From a checkpoint of a small mixture-of-experts model trained on Wikipedia.
Size: 9 layers, width 320, 94.1M parameters.
Experts: 672 SwiGLU neurons an expert, 1 pick a token.
Training: a variant of Muon for the experts, 538M tokens, 4104 steps.
Below are experts of layer 4 (counted from 0) of a mixture-of-experts language model. Rows are named router (the router's row for the expert), down (a neuron's output weights, with its number) and show model dimensions 240-319. Each number is 500 + 25 x the weight over its row's rms, rounded and kept within 0 to 999. Numbers have three digits each.
Before each expert's rows: a language model's description of what the expert responds to; "raises" lists some tokens whose logits its average output raises strongly, later layers aside. This comes from a sample of Wikipedia text that the model never trained on.

# expert 5
Short consonant-led fragments inside longer words, often after a prefix like pro, un, In, e.g. pro|b|ably, filmm|ak|ers, V|amp|ires.
raises: "is", " in the", "en"
router:528462486549523528526483517544530513469478513481527474510506461535498478478536557499504499493504477493505486502509497488535546519535554512504464570491505499523425490458493470497520482489481455509501508438510506491508454500484512517491475487
down0:472498473495521536546465506490541515485521545499538472519469438539494474507516487493542505429471561466485499515504470495537551500520443491486511508541494509454511499507522515491517473486507449495511488540566492468489490510473482504501517527
down1:508463518472524504498531496463511515528513485499474483470508468446513450522493519467536498520495481533506502456501529518471491483510508501519527458501482484514556519515496511490481496526475505474476529481501511529525521534508455510515545512
down2:469469468470485527521531462485564491493471448506448533454512477524497489513460534513511495482522499524469466539530513510492489434499525501463491470495483492484489510484461491542502508511550472538571538486488469476472513470486511495482505504
down3:473533475468516512494462466517509535501458492476460465494481520483521503519489543494498516487486484514474476527476536479527497471498484487498553469485527500483495459527524524487541485479476475529454485485493480495455481486503480496480521527
down4:503508487477517518491545535488512576489506508504501477487508504486480468521520491492491495535484482503527513451508503483497501522517521512449473488521513517478530437520515537509513534473526501520504500528453485507472480459490488473475485493
down5:516453493517504502453526528487432532505505504483522497480475482466553492520501517506540498519533500548511506460469519486534458511464462514500490513492483507512491512498529505527460509499480508512452481535514501526486491476510483494546480467
down6:528501498514475486472521485506544483490537502517515491519516533505490480510523536526521493532487504486499529489524462491511495465463491481533479508490509474482464499514498499547500513502529472512461493496487517512487541495519490459538537485
down7:468524421504504484511511508512544502491533529485458513550486499513454523527520502539486541491514481495524446500498489538487521503493493480513550519482500518490510503569516484435497491511513455506519508508508521532523513508479492501515495514
down8:499518557526488483485480469500497500496496505480538506522503499514509556534479521507504461477528509485481522546489512526577496497522488516502475564517526487507483469460450505498491506503480511466534514525494554507484500495550464509477494494
down9:493515466509521513474476526484522536494520495476512500537458485512499515528564496459507481489518519526509507493522491482510513536475454509495508524500485511426470488507537468521556468491466511502460540447504533484461502503491517500497532493

# expert 19
Double line breaks after article titles and sentences, heading equals signs, opening quotes, slashes and capital letters starting lines.
raises: "===", "The", "St", "In", "===S", "J"
router:555536515524537511519518509554483508512549460520483516509477493432492516513482503500543494504554477507491519495535510513477497503491490431517493496465548509483452508519493533519507481498498521527498448474521510538507480519438521478463512508
down0:501517496489492543530475489445491490532533470553465466502522467480476524519526503487478509513485494511447489466453511512470474476511451511490522473501536518520456490447499493486507520499499498474516533502519482509509525493516501506464540462
down1:507476494521456522522513515486507500522460519481492492512453447458527498492488512520481502479509487509512517475512518487512461470538492468512509534496528527494514513501525530484500487471479478500485519523512507506509477516493455469490541496
down2:520524468504476481534520523466502506535499504535495478506533500513511490524517469511480501506502445486514535495505510482490452478496494504509467492561519490499493501500506540496482497522514529466502498468448549477494480509467508429443461473
down3:491533504532477480502555478481538467487500543493499564479532537500509550510472506499495534489475537478527506449489479527504516515507469447443500490506507539514543496491512497456465532494490489509506500510551488553493504491530463555498479474
down4:509498492513469497531533491495523474524477438539520461520495491486477490504478511494541499473489515503485476501511463498503487532516529535487484511537520514518493487463491507514480471507531486485500512491484512482450482484530483464468480513
down5:471528491513495523522506532509503498474471481524502513503484508516499528527475478448490479462488497496490518509519509483516521479519466462452475481514481494500505512463526551503516489485502512520501471470459493513499463442480449511486480510
down6:469526502479484541503470515509490484530533513528502459523484470464507466449472527503467523488469479496504479467485513531461495499480463506440477516516462493443508521457503520470500501501543501520496521531477528479538526516484495477489524467
down7:502518479529516487529513473493493492521496492494508478469533503473464508509489479527481479491567473507516526500454488511431475456524460513491506477514491503505544491487445502482501480488513487517459489519512492498540519470515526489519483498
down8:500479487491548476463527529527487519536511496548513555485449486499503569488527485503466506504494499514562530500473475519515502490518560515559490506474509506507525466494534526501490527523483535515483490518506510546494482552502482476469502487
down9:490529476457495489488496450476516505515490499522454483464492503495541504507526525485479492501491461493488498480432484492513459475485481539491510542444448512466489511523510493496497509479481503424495511489528515547514478502500543589469517482

# expert 7
Topic nouns in headings, infobox fields and names of bodies or awards, e.g. election results, Awards, government, music, Army, Personal details.
raises: " and", ",", " and c", " and p", " &", " and s"
router:498478517472501546526492504551481452472500500528501561524524503502475537522481473542509457480477461496513507484509483508495516550517440522456516523490466501517508512526516456515515529512500495475495507466491493532510521486514486460504515507
down0:535510466550545472509563465517510507510502513496510533528539499483518408509551528495566476557497526516476515482538492472510499505519507491515531451526488445474470518489524515488477492508489494500470468496489470514498511459522485463484520508
down1:502506482536477525472462471510490525490476524488531496473475491522455488494540510508472517506551506505464548475498486528490522501513460475525498477463508466535541498500517470474506486472530496516543524506500538476523498494501495521471478500
down2:499467504547518479519519468480471478521439498515454507506537509462484491484492493541517514516478545469487512497513485469540496459496505484485537477495506525550485513458482506532485497472510491487502488499464534476494480508509531510478457475
down3:536490490466468457536470510515473498473514503527553516491495489470480498498501510490475496556477527531476516519482494463544449515474573527507516491478479532532434441478479522489499445504529503470483496503532493501512480527526461524485481519
down4:521511492497466560514483467491521478543451505516517474499526487524480538539487522487512497516489499505500478504493494497561499479539507499465464477506453541538490493502486491460471486508531511496513523536497487516492505464477522551519477540
down5:489522525505503503507458503521483482520522496502521489486524479478528547492472496501556503539481512458524514492464459436425478503504491488526538514535461541508523484485487498448530480530464485518469513524502516499500462487492496505494470472
down6:499511526472491462555494473521512538506503515496485521512521494487493545521499521458519460485516547490481467487507447453491529475499528505499534468447480506499508463516524520522507497505478531486512494501510478472539460514497546489511510492
down7:515448494483495500543522501502469505485478514480502466541473530497510511475478508495495501455508484505531528488512481498479456518462491485485510459473530506535472427504470523492494451472502478473476502487549525477488513503552494531485512528
down8:471542483468447535488514464532536487511497539496530482510510545520506528507523510530515506480493514525515492464498479499453483497498513441509497521546508472494476488465507547495504474501504550499496500476513451514535545520480505488501512524
down9:503470506486533494480461530466472491487503535555498469556497498466455491507487475491509510489486467486528519528479494469482528497553485509499533544499474474503498466490495462504513553489531553468546519521503466534463509489530501515464483499

# expert 13
Hyphens inside compounds and ISBNs, lone spaces before numbers, and pieces in code or math text, e.g. site-specific, No. 71, default.
raises: "enc", "act", " and"
router:499506459474446471484516500494462486510510438444502477526531462480521481502487529481512519494464497520506513501469521486482485452516452438505502498499464465474470485455496463520493487482471474496453504499449480492511494519520531500505538435
down0:532477541506518504523478551504490489515530523492499495483482492469483515496495490498479509531503523479461523482499459472506518498470510489475536473486564468504512466552479525508515481473535499483534488522482450452425487481545518479496495491
down1:514506498508510527477512526496497500525553510518488447429519470469507534491460538467505532510499474526497525448494537501499500496530497499488491490538463502524521505530526513427452517510482499480496564508506467477500551460485486498501544473
down2:474492529497506507468517511492543541504500523477481484483466522505503470495458474494554467483485541514493532477465462536465519514479491499530499507484519491512533505475492520465463520486508486531505507496514472507445532487511528465531545505
down3:487501536540499508525486510502506495483468508450463510484502480533486507471538491484545512497520499512507516507501510505504478473511525471531539418494503467528518550558479489504480476507470487498485517487465477531486467510478519468511531454
down4:560524502530483483498473510516523466501529519489515530490528477492526485472488538465497479477563518492454512524515476501489530507526488493513481486481506526525503541464517495495519503470481491484534463507523507542448527467526452496509529474
down5:473499501496493490507486489496502470485511488531484562519532522473478507453492468479534457495508453500474461533513522510496506529473493510499534490506468532486517473465504516526468455517472468513453446482472543508503503484500494525471507513
down6:470487540460490461487481480504466535519506522468465533492498466513512496503519495491545489516445463530534523498481542485466504515525477505518510538488501536471524533458527514486452495535491511512500530507514525488568463515503473541491510532
down7:543508528507505506524508470519493523479502480554512530530514478500463476497525455493474547531512501519517465494482526501428513520474497523483542526513483479477512515518528549503532497522484481451513462524479504480528481525556516505523506525
down8:483533531499481452520503489544505478491454507473468507524501514493479474509485515488449505460517547495484516521508467475534522495495477522513498490511481503484496487501521488485549499475501495531502482522521493512486524523501486521500469472
down9:529517472476508567495533500478508508519488495520519532488528492549510495469495533509495512499521534508526490507415508448491499529525526512529512471467526514473520482499447522474487471518454471523486511465541483485503489553482496505513456485

# expert 1
Final three digits of years and numbers after a leading 1 or 2, in dates, citations, tables and election headings, e.g. 2|025, 1|991.
raises: ".", ",", ", with a"
router:503487508509495482488508503520483432512508472446493508494519512514524485485485488468526530493509522491500485483495498481496464505501509471520501503466497493528510516556491453518482503504510548525487509532519483530561490509525484496478509456
down0:490470478494502484508529497491520475513525498502531502469491537514500506515480449548476503474514459492536482521511531511488513532483521537465478459471467453503504504513551505509547519574509490462469571498472536482522541472478510487458529450
down1:536538530517487525509501521502487478500549502494470536484498532499537507481501489471478492493515501492532485501521493548546501509498508438481514526448543460516505482484546502497503506496474470508478552528487515437517453486500523503476499440
down2:512553484487502477507485520527455501508517459517507479499461491495501473493513500513513477516516527432478517533444553513485496485520503464512511497465515505498515520487464559512466454500553511525486491516514484461433475526517523512471531549
down3:520531487475536509467470480533522502496488472497492540497479470485505487450501463461466525523493509525500490495552456490488456520516497492466513479489520481506473525491479502514523470491516475488496520477539571477462512474475485491554476521
down4:455502489514504483486519496492507421483478517467535564480475460537490459505535492506508484545493548490486524490452502492503485503500508495504535488523486465527498510491477484477521502522466559512554485480516519541520483482458508512462478500
down5:496518504506532518526511511478494461485534517534502512515519488486484529506501510498490515484478488506520485477523489473479516519501514440524498510543528480529509536506517494484529494520556489486517486465494445438490454491494517542501507500
down6:494507484469510528528494487532521516498516525534494520489468488476491488488464532508502503525509508495470515494464505491491506493504469475529510527500478491478511486515487528501522473544525484516475530510525526490482487515475568486481517525
down7:495495496530481549499503464558523517459501441513541505475463464496484504501515557538520555503486519498520493514465507545497475557503501473472467517511523486498517491502512507502476512459500502522479491516534516504501518475535495546483544527
down8:491532477476525504484488503501508515464518504533527509496439526501504490517498509475528478491460466485534478513470515499491473503517508514432517507496525476494472436499466491492461450489537493480495512514507505447533509513453487505503511489
down9:480491506486471495539525452518440482478481511465493481511549541491497515491465494495487499520446492500477514498494537493502483503468497522523554564501513547529517502503517533485536496494463448466555489512511556486493466474489479525520504556

# expert 18
Sentence-ending periods, often fused with word endings like s. or ed., and closing == marks of section headings.
raises: "\n\n", "\n", " The", " He", " As of ", " In "
router:509434531490503508482536531452513463526500509538504508515539486510513479534392493464500545520522496470532453523507510487495500487501518501457499493466490537532515477469495479531471478513487505529506500512466543552481503517510498505461512486
down0:472539512492509547488533472449494550476468521463594506506484462488534494527493506513471505440504493495492470528498547496474517526479484502497461503511501497492540469520551543474528511475489490514512492525508486524492466494515515466548439488
down1:499516465483470468508493461521521545488508496495476490498525531493536513495479504554475528493509482517464539519502468507524447547513486511486522461528495475462463513505483528492517488509481496525528464552465503507558419494482500494481500483
down2:514493561472510514517479537447469503531474511489460511512529487491491527514510496509560469492472522452499522507515492560480490513446464519496479537499515492451493498486512480466467504516533509508504463519492478505497461497546487486549525504
down3:487495486492479516513504422483474473476520511537485528517526554531544476517539461511460515501467500505499508496517510525470518500490503519489502498538535496474525550474484536513453457500536477527511485465576494535466529544479499452502540523
down4:534537490479517519496487477485499466486518498514496518522520452502462491483495491456465499545518500531465483517549469499484510516487531483513488503485510569492513500515509515480502516499513517508540508445528465536490502514502460499513495498
down5:532496550501525483529486525504508480522517530504466523491504538493526490501527503525531529460489511478559491469502492433472493504476486495524514471479486479524526472511457501484467508526511514494447509529523504514529497508538547518472513504
down6:505460459518480507515530450515521520543475533480501544458509491532514469461489521496496501507500524490476496509469558539489519508474513534554476488495483526527517577499495498495544521465543491496493475488504502536506457483523517469525513450
down7:517457502474522483504486455456522475505488518523466494489478508494489492469521496470511486528456492479503520514494493493487470465516515499517564526536504555491484518540487454544550506513508449480495491469468461549482522547462532497482538496
down8:510544505513455500495461491516466481530478508511503514549480445490503551494496470528503521537513467534471497488520504497527484484447548519496514517528488483485511493482469478513512458533498503546496506533484518522473501466465505479480512508
down9:465492503482505496509513479479476483553497501505491463496468554485473493477458517487463510523506486491490482507513487488512460509528493478474469508497482476461530510479502492534470559489490460482443501487486504532511498558507505486499490506

# expert 22
Separators followed by a space before numbers, such as table pipes, open parentheses, commas, and "in" before years.
raises: "1", "2", "3", "5", "13", "6"
router:531517470482447489503502493474471536523474477493509497481477449532470462481527512442512529488420548486517519476506526533490501560487500540534477500488519529480537453507485549476494514517482488461511514510541504508494497534499472491520448496
down0:522470472519467536489488466527501497498508508497514563497499472511534533450500503484465469483482520491489479427490491478513550507514481523498509526480473490515561516445512487493478441496475523492488504525530526484541553494525495519455500481
down1:489464490510529477510502492481509469527496519494524468544535507490492541479503484509470484491477494489502489508453521474492517524509447499477520518496496519538472496502523467505497552508520495503514489457480499468492473536526492507499472528
down2:532517509497473463501484477468488496507505540483493492486490504521505484499511544541526498517508516523499549503545542468514507500477499528512496475479486493491520482515525508497497513496505498520482494489515487526558493484462533516502501493
down3:511477474505524480495488531502491454544490467551536505436501526487531500498518501528516489476492524532513536491522483536532513540470441499500522507479459529466511515482489514477549512520502486495522552519453492495514539486502543547513477507
down4:515495509491463483474501514496506464510455515521488469497488504467498516498515502496517490510500494503461513521533458482526477537531491537498485514490477502498526473494527492502501503492510530511478473560495519529512478484484557510506488480
down5:456498507471551522465477497503482490457493491494531510508490474497494506491476499506474462494494546474519506479537524502488500493497513456503488480541517492521531510513480513509468505476485488527545485518500494491520505529505506486497503505
down6:531452490481523474496502462532486524492521515500478500516466485430507501484502542521449476501538490509525536502515513487532501495506500545497490474516519489511498515529461491518489523509453489484483509490489465486503475479464519414500532529
down7:492497538519459493547497497515494514539494515524511465535492472515436522485520467535525541491519504486491510499533498494498460494510506486472489508476481513495493548511488494483529486498479520451505496481500509536470518475535508445508438463
down8:499497515532478508518469527534564543510514531491530482458482535544462542489503455519501490520474508525512546519523541487485533495527502541486519528523492448437521527492502481490527507468493477543510479504488481531465513510503512505524529481
down9:535511495521490508456461463485479557527517519522492516477481480507540491494514527473550496525498497497554527496502506483502477491499490491566498451505493490494510478492515493481528520570475473517473509489472460488503487511454493492512499523

# expert 11
Line breaks ending infobox fields, list items and table rows, plus the pipes and words that open the next row, e.g. - Club:, | C.
raises: "-", "- W", "|", "- St", "- P", "- L"
router:522559479552557514515482469529489461446514498556536496484486545426511532466470460522493505541513478516487502485525479514483534489472560511503545497517528515481490542537493513523538481488530470503465450501465550494574511487535495517508511511
down0:511504487495490531470509466474492499522530466488509512484481490480482506493533515514518465534472468507534444530490507496485487514558473499517521500566519508480482485518501520479515513551489499503481486525497482490500496494529461480477544453
down1:482496471467459508476486491507482517454519516477511471500504487495472535529497516524533451529516501495456552521498537534488525457506487536480488466486514491507493537553511492512482472505493493464486515494459502478556527500519490473558461507
down2:489529506484488473478474536444476541509506523505534497526493543509463488496481462513513439529475483512464462475488509480485576496474513505547491515543492465478547528477480481514517492505506499447498519483524497479505513503531479475527542472
down3:524509501498514505518511542520537445476517494483482483529496516524476495495495522523477519529486472493513461527505458477495459496487491473499504506494489448512489497441478504470498515500496481529515474531543512494515505508492457502505499479
down4:506532520532462511535439470507530508465493558478455470452490495451496524459566524534525490575506516469476505507501483522500500487482543486496526471490489484488526502481509527540520510489519488467533494531514509528506516502485501504501513513
down5:494479521468506460480477485486545519456531479499497517446466507514524479480513506525490432520520557520493493525486489470510492529477487480535541499519494508475533478532481532492491531468554522471474501545529500516497481449502526495517498478
down6:493517509501479491485531499487529511529510482525472456478564504508471475494457473518511500538521478505489501457480522516521535491456464524549491423482454494493496520521450503520472479507534478503510501535512476488462500487528504499462472486
down7:532457510521493538512480497492465480516525480466478515511476546551502441533495544487499502486483517517475515492521450474493506496498482506513515474489484483510519492482499494542560524514513492494522524526511487494479509452498545494509503502
down8:534468481532491539482515518462431517457473494508462465479516466506464455446510495524538508500506485510508495543484493487535554475508472480511510508477495511501467449477485481471521507526477513506523451493529521487496520467556493468512510478
down9:477475469534513503481501474490521489507472480483460491526510495500483462494556515525501508486479507477503456467491514480513461502511438530509475486563499512505461467503458467493531515519516472496498486493539523451477506470513505541511502499

# expert 2
Surnames and surname pieces after first names, often in tables or credit lists, such as Johnson, Mc, Wright, Hernández.
raises: " and", " of", " (A", " and c", " (in"
router:517487548475481518469531489526560470552500507487528506521517509485492467469491501524491494521501479512485501464508484462518497535541487515476504528492499514498488469519500525507515537531488467485502493492466505481494506517494482503505495516
down0:513491526538512493480460467549498511492460493481532462465474498492480504520511483508499520475513471484521516481548505512481581546492531475469490484477505483491495521498506474510465523527496497469523540475486469468511520513467498554529482497
down1:479455515453500477536510457523506513496511478517471453446496459496470483445515515488504556485528491481504486527563487496518494513526505503511507499538474478531513505468480484519499498495501510496529526508479512507504470514493484483505524479
down2:516522470484508528496500495497520494496491540525498488500458499501506500501476509525519488497543530510479461489468525510506508478486490483467512512481480558529482476504508491507511518551525468480479499485491501496528508555500505507447504493
down3:458487489537512491492451506472438500479507505550484491509518493452476502497502450505487472528536497521476468495537478487538547520503506485475503480478476540514488525502475513508526516512440535550530504479511491505484486462542488497465503531
down4:530526510490531435481511524490548499480497537467453529500501518532490517493519525493500502529537535461470496515511500499498467529502438504516520483485479480534539446469472538519451464489494528522466510496470545513483529508495472508499485487
down5:484511480513512509540458511471487487491472500503528498518498532521495587530457477496531470495510505526474538467497473483516540487472469511483499461453516490485488503496494501523533526513499516497510511537549484505500488459545462513511518478
down6:514522496445503491542487526467508490452534477489478486466483519489533504530508466490528480522485530493537481509513493491487489497537476508503436516482486514499528597573492524498535486521477484510534524462510508486530520515478545533535525517
down7:497500461497477498487517506482510530535533484514467539485502545493503528533449509494513478513464496494545459519488514524477486487565524571448516521442478523470500493503497538507508494540486508541484456528514515494500466500437489530504489521
down8:520459515546508478551483498475498500506527506486522507531479467498476528506524530527556486548480467483506501526474473504516461478543490485515510501488479517520483461446506451489546510471497547478466515511494500527501525435523494477448522486
down9:468489530510522481539508526507480482458524515494525516500464440544511517507561500509540486501487516472513500472514464475488443528492475508503474504510492458495518499486474468503518487498487525510485499462471517488484502499473481496480498507

# expert 0
First pieces of words and names, such as al, El, r, ir, and the "2" opening years like 2025 and 2023.
raises: "nd", "021", "020", "017", "022", "023"
router:457504486487496463504520507499508460522515470496498519549496508489534522498479465483515486503493477491514530453471504499514499496524564512484480503511502496508502537538490510461510495496552466478481485552436513491525474504492481513485525490
down0:514471505497507482517516503490492542509485516464487540502531483497477510493486510564520499521502526506539519490509484546492525473522491504472491441516441502463505508473492522509514510519523522470507457537483506503543536502487447539484480516
down1:527481454486495503504482501507516516501522521518525514491533476491467474522536532471528426500532471516546555480530469504552491507500489473518557507512460490466472471505510524480488502500510557505467486507518531525486511513516525471470489516
down2:497534484511535489536481484484482514498544516498491557493454521498497478509509513548542498471549451524532466501490475535481499482536496504501484465498478507520520547512535543491514514488482505489493507470527552508479487481537537490495506528
down3:514509492491507480522542493515491483515479525505475502530511524467505527522513520496497505517519515468514524495511518471566490497478497514493522510566486566531546504517505482501522552492469459507478505487548538486522503480496534523553496529
down4:481495484523524479555502552473539508483501547517411473470467492502477483492547520485445499444514453489471497525462476515517508567485547517547484506492491508541474465534504530467508507506501515463486481478502509460507446524484522505539511469
down5:509460492471510449528499511501518507462505481514477493502486500490539503508465452576521510503526508444503461489482501516494475484500505491482510561476481511509501519471520496535502493529489524546475488514471491479548512507473488482518490502
down6:465486544472496491508447503506501491508526486476501519527487493546499502524528495477464470501477550500504505482508514484523458519512539522499532500561516480492526541525454491476455542494513484486489504488488573494524474495443489504503493507
down7:513534504501489511506503499483509516513523451478521442540477469484473546497455503492504499486504515499538515516490524471469483470482467505479519469552514512497539530550484526489450504500511508499525492500499528502519451496489534531497472476
down8:519516520494517512510485484508487490531471529549486508504509505546510564476459509522500524477498492478520542517493482502542451486524514514529536499524500489525544532501492454495505506545533515429464525521510478507473498510498513530473518491
down9:504480535481473508494494472507462464489535464509494478468510503444520503528481518473447501497473508521487447511500549461472471550522525527502492507547507518498493492492473485507501452479503540498524549513490512490517504510483504491492481485

# expert 8
Single capital letters opening a word or name, often after a line break, dash, pipe or parenthesis, such as M, K, G.
raises: "L", "iz", "B", "ert", "it", "om"
router:552507526470592502472506524544532453466529479496510449518474504533496511536521484473497514543497503514515461493479518469472453475498522504488518512518539533489521518489512476494460416508517591518535476503516487529512530500534498482473496529
down0:486492488491473459497460517522489507502492460460499503487482522493499535520531523491483511529519498490488493489475508482471536557471481504498467542490513513490505466503549474536509509523517533483487475498475481505519459479481514515482502531
down1:532477503522493531455464485464505531519451498465505480459450514511487493484477513484490508485510496507481502466489482499534493474448531488490505525530467555515523521447496507537523528496510501485521523498524510475501468443432541534507472491
down2:519503496494494532499517511492506520489498512517475519487567498453524541440480495460526504526483556502487544490462511456524484499467486532470497490497498493527506494497458531481542489452515532501474502501493512517518520475484500539511518490
down3:514508424531560489519506552522469519505533467490512485457493489524471501505542495486518506475513491495487563503469524517487503523495514530496522459532480533562515490513529517546476492490547524466511522486515506542543540494475478521496524494
down4:507510472490498482530470535547472502558516508508500516520517525500482516552461503495492522514451488520484530540496531535483517484534512504542471518522518447524526504491492490528516511497429497507507481497516447514533491485492522528515498492
down5:499495542458497546538496511472450551515494465505509489443537499482467489478500503492487502466546517458525471537502479472463490503493486486490487493476501486527455460518493502493542490452515528484524474469469497477480528505494456517543502503
down6:512507539465478504536503466516499511523476539490460511531484491510503497516524536515514470474497539464524478507528489495522515516471479501512488538497494476485514513521464496471481533491471494520551516477504525491497507484514499509520475527
down7:466485487496474522475525479473505449547473481495539534511516511521505536494488529468527514516535512433525512496504487510452455523499520533483502514515564471490511494505517492510489485483528482468505455462475477476494503510449497527461459525
down8:485513532502463497502512483534517471545486541471494481516507467509482509525519527529485477538537492494484476510514487527493505476521492509487543499431489495483498538500496443529479461467538459552520523464470521496497449488507474496467476515
down9:551498501503497462482499511497511510469520488546497496486480509489509489480507491482521502531499502500522476474475469486522509462535493500457434526476481490467491495489530513533526507481481508512539469473496501490468506499505530504516506456

# expert 10
Sports vocabulary and table headers in team and season articles, such as league, team, touchdown, playoff, Apps, W/L.
raises: " for", " and", " and c", " or"
router:491452502520530478511509502474489475481480462517474460486513505467492528500531499476504514512508529480499489493509498481546441483521539525450504505486472499556543486499459505488467507449536488535482483503496544525513516486540501456488511515
down0:530499504505545477507500469526496475513510499504509530527511540539508447501513480490489480495437483488507473519484504493483489516522514482463494445479516487526527508534460553535474505494487463483489481485436525475535487531499510478467476484
down1:524485508517554481510541515463473511537533482507521510483538490547498490444520480530523461508489509480513525495510475459542488501531486465499514515466489499527480523480489499540513474475491499533520462512527492523492480496552485514467505506
down2:500511480504493501522534470579483508498520481512540453471489521492489496477507506454515511477488491545471553502533463519527479474477482540543489516520500520482550462508503476489497491497501467486487500520553534550464483498543521521456496510
down3:515547455506522523493530497506481509507512513489514528461505545498533466476497476552478563524510486489531497590481531495515507492489539499539539552538505501511536517522503522502492529498545465532480512452500507497526508539504484488543481468
down4:540467471506474470524503504483487458504456466525469528490495522468458514504518517445476515497506480463486492458512501521525536541470510518515532539529461538479491509506464534502486486544498497482529517507506478513506506441521494509484519486
down5:514470537447468546541501511527487502461523494510460484518459510546492491469492520492484539532496546494452478488505502502505496522482510521483461478494499486531531530499481476490494477531473469537504481452521488508480508476494475506495532493
down6:508542520450465540515465509491524460449484497531500483458508517480506515518475532448476515511478536477517477500481523531474514516497484511477511540501467483488492512514503499447442500430488463491486480547521485478532480467495533518496496476
down7:501521529500521449504541496540478476476484492488473509444522504498482497487517492470482480542496482498517498496492526508514540470459454532506525544493546504476491466480501475506529487518486548488453484479507546481490453508533522495548568506
down8:516497524519522456476474522490490520540490500471536480503526524492477510480480440520502517469523513490532517528493510515508498495516512518515515450472564501520524537443496508522468545506483476468477503549532484492459492503566529472483491495
down9:529476525510482488479478498501455473484538450523495446478501481474510517523510509493508486475465492444444483543471532456479495473557501499530482501524520511513470537516483503521497490474477479478493502473476508505476441501517487443500504477

# expert 15
Word-initial s or S pieces and other word onsets completed by later pieces, e.g. s|ibling, s|afe, s|keleton, fl|ipped, B|attleground.
raises: "ing", "in", " and", "ized", "ed"
router:496492469538502473449492506483522457530502468480478493530511503486505492475507518465525494545544505531503454510456499483481495470482498504463503443521496506478476479500515505508497451471568538505480516520483491524489513509540504482497497501
down0:504482495498496513470541491506490495451462465496421482505509501465475473514505520467519512469557486520517506511475522496480510505484488502498519537497507485477496523504558507495479515470510533506503495529518480499492500483468502452480497498
down1:517492500484518507475504508479480462483509468544534488487480529483461511494531500510511498477539434545495486493497499521534535513471497444516459483509496481454505429484514499524502500515473487495504525530482487532518531478502521506500496510
down2:476558490468522532492527479479483563524545462459519483515473499503522480471516493482488538488512510491520481534460476450488484489503529501526530535518440505471501489484500508515447512503512505490496522481455503491478524511501559576503522513
down3:492498462529511496535488510499522513511508477488507560540517522489475505528503491468523521517526501534421493515470499519524478539486440546535457466501488475496549495474524469515505541508515476505486485550468504525486507486482486501496508498
down4:521554530501527510458518485471521496506480556424484494539482489521469528494504465484495484485539479481504451470496537534470513513523545560467501520513525483484481497510497479495484502499499507475464498501480504541478518500482570479513500497
down5:484480484512493530551477469482523499496522514540508480504518495504570510522489508494506493527463518504455545516516514494536490463472471524500505524501500479478562472537491547517515517470544468507490509441493529514490529506507491513512524492
down6:468484511569501447496518481523524463530517512474481525481525449491540473492517502483492541574506484485511473472518505546496502488471479485511484499530476504526515513498496505515507488499535452512518449490509535504515466484465519473510485487
down7:490497491473549516520478479481467507517529508502472487504497461495492508482508482440524491468511432478489491502547506522538516493480532501516526542546498510522541488547497534499469462481512507552478511507488516487494487513481527510508474488
down8:508489509496497492482467487490474521490511466503528500499514480526518538510496481529521487503519497492512515517514512478453512550450507475507495509498505525529427499482467466442528495507519514485478526466468529480500476478514508533458456455
down9:488510498545535492525491504530503499491498469498516502505485517502492481523520488528504554486495496478531512498492487536495481453543502495542509520496488498572519489543528542505464527510480510473501480543492516504466532512507514500494499517